Weights of a small mixture-of-experts language model, trained from scratch on English Wikipedia: 144 squared ReLU neurons an expert.
Below are experts of layer 2 (counted from 0) of a mixture-of-experts language model. Rows are named router (the router's row for the expert), up (a neuron's input weights, with its number) and show model dimensions 0-79. Each number is 128 + 24 x the weight over its row's rms, rounded and kept within 0 to 255. Numbers have three digits each.
After each expert's rows: "mostly gets" lists some tokens that are sent to it at least half of the time. This comes from a sample of Wikipedia text that the model never trained on.

# expert 18
router:150135134146100131154124102119099130135123097135127106122136140076132075140125170131155085116105143142166122187137142086128176110129102116155097131158131103177150107080127154135165113108139144119120124122123173098067125102091132162120126124
up0:101085134149143092120118106116113111106122135125118089139122148131125142130156124108131114117084116116159155103124174118108167140086140170126115131176130091092125147113081113138116124108136169156148110131102131105096138150124140162169182096
up1:105128129094160105098131107134117114104112093107120131183138114146114139126125116181104175086130132145144097166096125124118086129139128117131129107148103101164153135137127105144144170117107106158134094149140121114123163148127064137129108145
up2:093114129083101127147100152167123138104165110117102105144124141123083131138112133130128122125117151078109152152118080147109146139112132133146148137129112149118107117134126144176092127144151171093125126106140137106134160117140132129139121164
mostly gets: "The", "In", "On", " This", " •", " Vir"

# expert 29
router:091122100110139133134157172179111151140102139139122104119130131120148136092139146159124118113160146114110120148097149142108106114126115154058126138143158114110180176112124119102143127147104165154137122120132136168098103135150107135113195190
up25:111112082122137146121082138095160114124114122140098140119114081169060126175133147132158137120121084119203127164156078172123118139093159118119138133161142105134123112138110124149147139124113125121114113157135146087085158078145125119153119137
up26:120112088125109156121087113147138143135131134114142151155090103139058155122175136152145124129101114139110120157141109154101170090159118114109115085137102127158139117133137090129148157131124141110147141109084090121151109139114107139183094133
up27:152154157123144140137128085146133099114143130164114125091154101117131150128121113158126122137140130115119144159131150133146168076151137080123148132114103087165101168174116138111115176119168108144114122134098143131136138160108119147150159117
mostly gets: " States", " British", " German", " European", " million", " French"

# expert 30
router:132135134111104115139128138105132133116124097088124088110126167143140140136129158068163143101096147100173166092079157132148156113131114147133158126137106119155158109106156136123117110084121142142125181105106149138106158131155167072142137165
up0:128100131146115109095115095124125113114121136105094171196140097151137135109076166171132120130135096130146137127131128116105102129100146093107158135147153096141125125153147132090129137109166134136124136143122118089082111120121138144170131124
up1:101121143164136109108136115108138144141119094120102109135114048088145132116121117114139139139143128114129150168088160119153119136153117117112093094114130138132111138120166144134137110139137141140117129123142151113150094121109125130088180120
up2:101104137116101072096088098160090107105122124103127182100094148133125127161160158164107108132168107128161154117124141129108114127102179148108134163138113085146122123147113140126115100144132121153159136122119135056142134160099097138157148117
mostly gets: " during", " after", " when", " while", " before", " until"

# expert 0
router:093142132115126066138105101086146125143100152153113145134133097118182136149134117094142152146138112106129165103159098108120127145152128126102133157088100115160109098130160107101111144095152096088123131106108128115162146137130131150158189115
up0:114113116108117109134117112113089143106115070109126102138108104131133151126121173094150109145106154116175158122126138117111148109108120111104158150153107081097162138113069179106099146117158123140127114138085119088097112128107142125135145123
up1:133153123110170120156113133122098110139145106119137087106106113135122106146141093156102188089115153098126131147149123129097108131141114131096131122132147142128093127146162134129134136167082151137123132086115137113144133145139112146117087137
up2:130118127104119135105125109161164105042131161084129114095152156150137167098088145140119144113148124121160176106126089124113116161115145149101135142137124120122106129157151109110105116096118096120125123108103114112123148078124139119142153111
mostly gets: " been", " he", " being", " later", " have", "ently"

# expert 37
router:132153158115103123115112101130126127124119101149100138137096134116136097166126179108142122141123094119158153131124118114127146172127152139109134130111112113160164097086110116091134137126133100139128151116133132060085105127106153123149110111
up0:090150089133109109118120099121128119135139125131088097168133118112124126136095169145127160097121135085152153115114138123100177129108115113107151178150126111096155136141118102117112160112086137103126119129123128102137153092128137104133160123
up1:093133154118131110121113113126141108070116123100133099129139133140153141137113105156124187107153144144134178136132105141115132163147123138144094113130136094116109152122134107181135138177111117176072067109099120118102104138100098135169097136
up2:083137139104136147140117125114146111152138118092106174115138143164116142148112111133130134086078131105179139148115128139098116105102165134122158134141142117166150124155121138159152144129083155186137111101107120077178133132120122133182148153
mostly gets: " which", " who", " that", " this", " where", " This"

# expert 5
router:117119159121180126180113103088106100121088108132090167119155170155105125144124129127107143105156102129131173120146098119110125115105153107077120119163098134132128116104116099101138095118105152145139092141135128133151133134084153113110133095
up30:096156123094113140138167119152122138106132150096128102216115140144070154084146112136087123137149104165137115131138142155068153125099128176137149108132119157159131130150092110163108127126099094134129104098113141140128156144113101145191127144
up31:158086094110143133107116126106123149122120179169146131132133107121090124152135109185141111167108115161139125126136130135098117128084174104108144140155139089099125195166116098113170121147180142112112126154151081147105131108167134158145119116
up32:119130132151107100143153150129105112154135142132122095134143142126137158109118184131143132067129175116115116115119132130112104157135094120134114150147140123082124152112142141119123106121113109182146181118066161130141160147144100125126147151
mostly gets: "\".", " but", "es.", "\",", ".\"", " life"

# expert 26
router:147137156108110118132113137179120140134107095111123125111125162137140142160133160130093131149157127146129140103103121111128119102176108142128210172125116159116140100116117125145107131092110111114147093129150077136130136110087111099114129107
up5:082113138093099112078161112161126126082138101144132102101146127162101097068086148181095116131105125153113107096098146146139141129123162130122104152144089122157129134128148162169105126098139119158171117125154115086099137114127148125136141134
up6:131091125163113129098129139126133130125143109138103149136108149135115088135163132122092118080138183119115142175072094124154128117103134150118144139101173119135100127130148142119139184128076152105156129153113126111137118100076120116162151124
up7:102054151137135141109104109141130125111157129123145130152113123146105126126145123165142098121123104144135100157089096132118117104111121101134133135166138101124157124155113121142164131129111144145111140129145112095092123073089103163161133137
mostly gets: "i,", "ya", "ians", "–201", "ese", "ani"

# expert 27
router:144155155129173110123113143114147093091109078162106156076139149128127085116128147122114107150131140144133141092136130137129133138102151102122154108142109160111090131125122143139122139089110144135124100177079093146177153167121145121133110104
up25:135125139115111143129147129165095134103083148085084135126131143129124114131105136143116136111145150146161134138154141083103110158086132116142138109180095133111115115138106151119121141121136156163135119146145176101063124105122143170141111095
up26:118127123128105160156120084138142121182129141120170128151116113135115116130107156162095110115180103153123094138143187143105167083113151149156135146147119089122112147177147095115112116091080149117131124125118139134142139155123111118135122133
up27:125137137161129120101095114154150168158110108081155124125164112111127151142143116145153106102114162103154098188108126156172154055134112130115123147130123127173108099138109147152135152135096103144099162136142082121122143103123112134115124134
mostly gets: " and", "\".", "y.", "ation.", "ing.", "es."

# expert 21
router:144136135118089150121127126126145122105135054112103114122130129109109129185115140142117134105106142132145157157090144099145167139111100106148074111126134170139145095144145102094160134111132114124128131142125135102125102086126152133131118108
up0:131164111097120089128097114104133109144131127178092130163142083147117112109119117092102122106102120116138164151120137127107135137122116162129144093155123090149157139109154138128110141090108153124146156156155125137091132109110136081144133124
up1:125146137110140120117154142122139124094147140148128130133101135201115144118130102150069130106150122128100140136133161111114142133095146158125101160175088170125124135116119143143125132102115125144121118095089115079134112132115119163119116121
up2:111104128156138108150100110117095126078144148115114169121123127142116134144171129102117130123151155105158173110162169158136116101136142131131113146158123081129143143098131096145093164124141134130130131113113098113143133105146123090151129130
mostly gets: " of", " among", "==H", "oh", " 2,", " 1,"

# expert 22
router:116110139163102155128138154134111109127160139118140079143155089102126136079171117099137113105137157137174093146074164160100139136112111147118106127150145133116146137183158160123165110131136147135114131124090070148117129140161126106122161134
up5:096100141133127116122146127158143116064204157164120092138109102182116128100099119110136133133156093129149139118059132117115153103163156126126128135103090096149115176139104136144154142168120134141154153104088131123153162099112091120141120129
up6:127145135107097097158138081120093139124122148158113136139109150145132095121161145127130123129208153130149143115134107118140128142111109095158169156160134119122115111118137123088132112152090106148121133134146145089164129119123160101158154166
up7:103108141070113124112192092092141140138152131140089132165167126127081140099129117161153116083123125153107120137074092180120142130134180125105158172146104105145125146139159132116144128125086122116151076140151110119092102138110161150158115109
mostly gets: " B", " L", " G", " Gu", " J", " C"

# expert 14
router:091100062098150099120126143134158146140132143148123131141128081141151143115097113143083146156117155110128155081106129142120138175139152121135152142149125126095113137143169137115136153137135115115118107153130111089133099125129088128108122133
up5:066150165124136098068176092104103130129125145131189142087106101156096102079104160106085101133123127161130087127111131186103118133117199162139128127165165135131132095103165117134124125162131132141104156124128113071113131148111098115138114108
up6:138144123099096136123126149142153141125148055099130135150151148126142156115157095135138158123119099089141131189114126142170127139111090150114134126116109159127113134109143154065106116117101152114110144096115156090121144119104109135150180105
up7:086113154114155138104113100110096161129107112124077133164104143142130158123076148153160160103115139130134120118065134129149131127106121143069148160114127136120146157145163129113120104066062132144114127138134155105095129137110121169128131142
mostly gets: " b", " f", " r", " l", " st", " h"

# expert 17
router:117104179097135144124136106153136115113152096148130105123124123120056143126114112150107124100143091149129118144134137133152137102130127073140125168149093106145150167160128122151089148103152163095146106152119138152091117140095140122113113089
up0:113087127130125146142151094116159079099147149137128088130133138089168100123169144167132111134098109102130144129106122164143123183079153104066162145165105123125124147176128120106094142098109161129127156150124132124104154120137121104137161106
up1:132110136149131097126159170101138122134120131140131131123121116110140137130106128162095132102102137150123150090134122160121148174126121177126125080068130120132086165124187100144121159119093144151132104123107136128113127167091085121139148116
up2:137103138146152133134128106135143130103131129148091169129162174149158137130190123103134155121087109083119134107140102147148145150110189159129127142107117135127166142142163139065179079089146141141114106092137152071129101098113144112136121130
mostly gets: "ation,", "es,", "al,", "ers,", "le,", "ies,"

# expert 3
router:166147069115137084139143154160150127120119158167141113130143104142162113073114105150134115131171124133120100088110157144122106166144089155140128107179132147105139150137132130095109129129104125148110132155087109116146117140141113116101137152
up5:119146165092127144091150075100132124170138123118087107121093094135066079138080112134134157144170076135097102138106141169115129134143129117138142119140095149112129164118153130104147138151097129151115115145105180110153150130118113100139145087
up6:139142083142088102152098089125144105091148068058070138153091174125146102140153128137164151132134165090104110140096131111154132120098119138131129109143115140132154136102144178135143092118103146115167121113085146130152133058122186134188141142
up7:101094158130124134112133122128131105120148144106140118143070135130123133132119144172063117140165106144150132139111153173108150138070200120120095135169137154097113126126117140168134109110101125158113141123136093124102104144107141159128129110
mostly gets: "–", "-S", "-A", "/", " (S", "-y"

# expert 13
router:164125151115160123158151153145124069149165116101132127147108146136134077133118108105135133136114101117107126151127140104118155113094105139141117127136149098092096121123144124188114149114154107145167103168162132152078163108136092133142095110
up13:122133078120147146129128113109112117156193118112114132134115044110112100133140162121109124121127143139182138113123153129112163150129101174105133139156137150084154111126117133120110128092122115165146112124115125120160159095126103146150178185
up14:101109135147117129135144160122130131122160169149151168114121104146113168124149143099103135184121098160129128104131130161157120087162141156147097118159111114113113140109133116134098129130091104150141092121129116109170145091130094152117108150
up15:096126102127133105145105095110115078138124134109153130137149138120123093115129171161084162070113115121176104135136143122090142135133175091146149104131140146141120151124136141108128143150076144127113115155130155152113143103102125176136115141
mostly gets: "ae", " species", "us:", "um", "ism", "us"

# expert 36
router:127117097152142143153140110118147142120127147112143102100120109091118104122161152155135114139140132110152106174155145122127131109133154156072085145109131137121141127118162112095187092139103145078128169140149144130166091131129115149099133164
up0:110116124143095135114103118110132142086137091124145119121156124156134137144139136169147146168105077101120153100125130120141129150085137120075143128171108085204138173140135130075135102107163122175163142125149149069115148083135156120121155094
up1:127135152133092087118194153165145158101154100143137101121133117129134140107128139148142146149105151147126152129082149155131134142157123172117089101148133116131123137124134079155142153113156179139134132077092143107138119142104105145119104095
up2:140163118120157127136133106122106134110103153148114181086159138141107149120089115121116116159144093127160149080111130146102116141124143163111135138131113118104135094147060104108146084157119159160115091119139127112106143151130131108120098184
mostly gets: " season", " team", " album", " Award", " epis", " group"

# expert 25
router:090164150100105114103134116143140086079121127110096101132093094123129146130135091119124123117125109115137121137157120126114115067125139139145123133113139143100119144156118078174089114152130151089147101110120151152111155157132164135147128109
up13:139150135119135110125156116141132123144152146128135156151115107085141175138139132164147119098139141117142149102122121139101113121132155160145159154127131093184137143165112158091109119127127106155089167107111135128146160129104136099162099142
up14:089144121104158115169121109132113075100126123145098127180143135101137192146178172137121138165147123111168138158097109182097145106160145188125121104131145159141088135122149140127127140110128077137125085111105107115155143160147142118198126127
up15:090125112105168145163146123146091155142106146113112136126136147104103071114139143109126155141127134157113112153107129162155120121146107115117077016142115130147138128114112157125166129150115171122074131135168111124116101142123090147087162120
mostly gets: " was", " been", " are", " is", " used", " made"

# expert 19
router:100107061105105103135118090148159176136115169155097156197144085091116162128121151115127104156090158114099144117110120127147189179162149090136141083135122134135148114144132093154163086094118079144122133110162130123152130144140091134153147110
up92:163110075118114132119157136147121101128132145144136131107127142095146140103154127127122117140113154133192134084119110132157159113103144107129092107163131162102120117133128085183157133173146130141111117169106174065094168143139085110116126128
up93:130171118114125170146095128161138130133113140133119118147132114154115162123096096119137145119113113123135115115145125114111167123125135109122124098159176089139124151142136134130167116076120095137145145093101160066113168124136121157096121153
up94:137145120142139140135138119124103119131140137137185205147139103169117123144085135154124117128174111132159127115143082132088103109099129118109120112179156145073136154170141146131109192142145137072134122148145100093123118105144128147109102128
mostly gets: " t", " se", " cont", " re", " con", " th"

# expert 10
router:162099122150164081160129140150128130131121102098131136093128142127139105111140179096136138100147144118099121106132157126105120115124105136092111139101110124115110110125130102174138096102087156153163115163099142137073171157109180086122103150
up13:124126090175143114127166120117127095161157121115092148125134137132121168158137105110122152118100093153115118105114145129128098141148130141128134134184152134146117148176112157122138120129086171091151092128131101088107104119112125144175159156
up14:102181127128126155046130156076114122126129139158149165122096119138136130160079150118072120091141109121173118122104098157102113108153163132097141108112160120113155169137086123116124142149106073089123072123122124135150113155098115137159122146
up15:129111141132130125116156131111149125161106137120130142138143129118104154124103140151059139115129111166121125107093131136143103110156163158135126116159139122099151115102152120137168116082125143140114153148152114126098149118086132141130134164
mostly gets: "5,", "9,", " 1980", "8,", "7,", " 1990"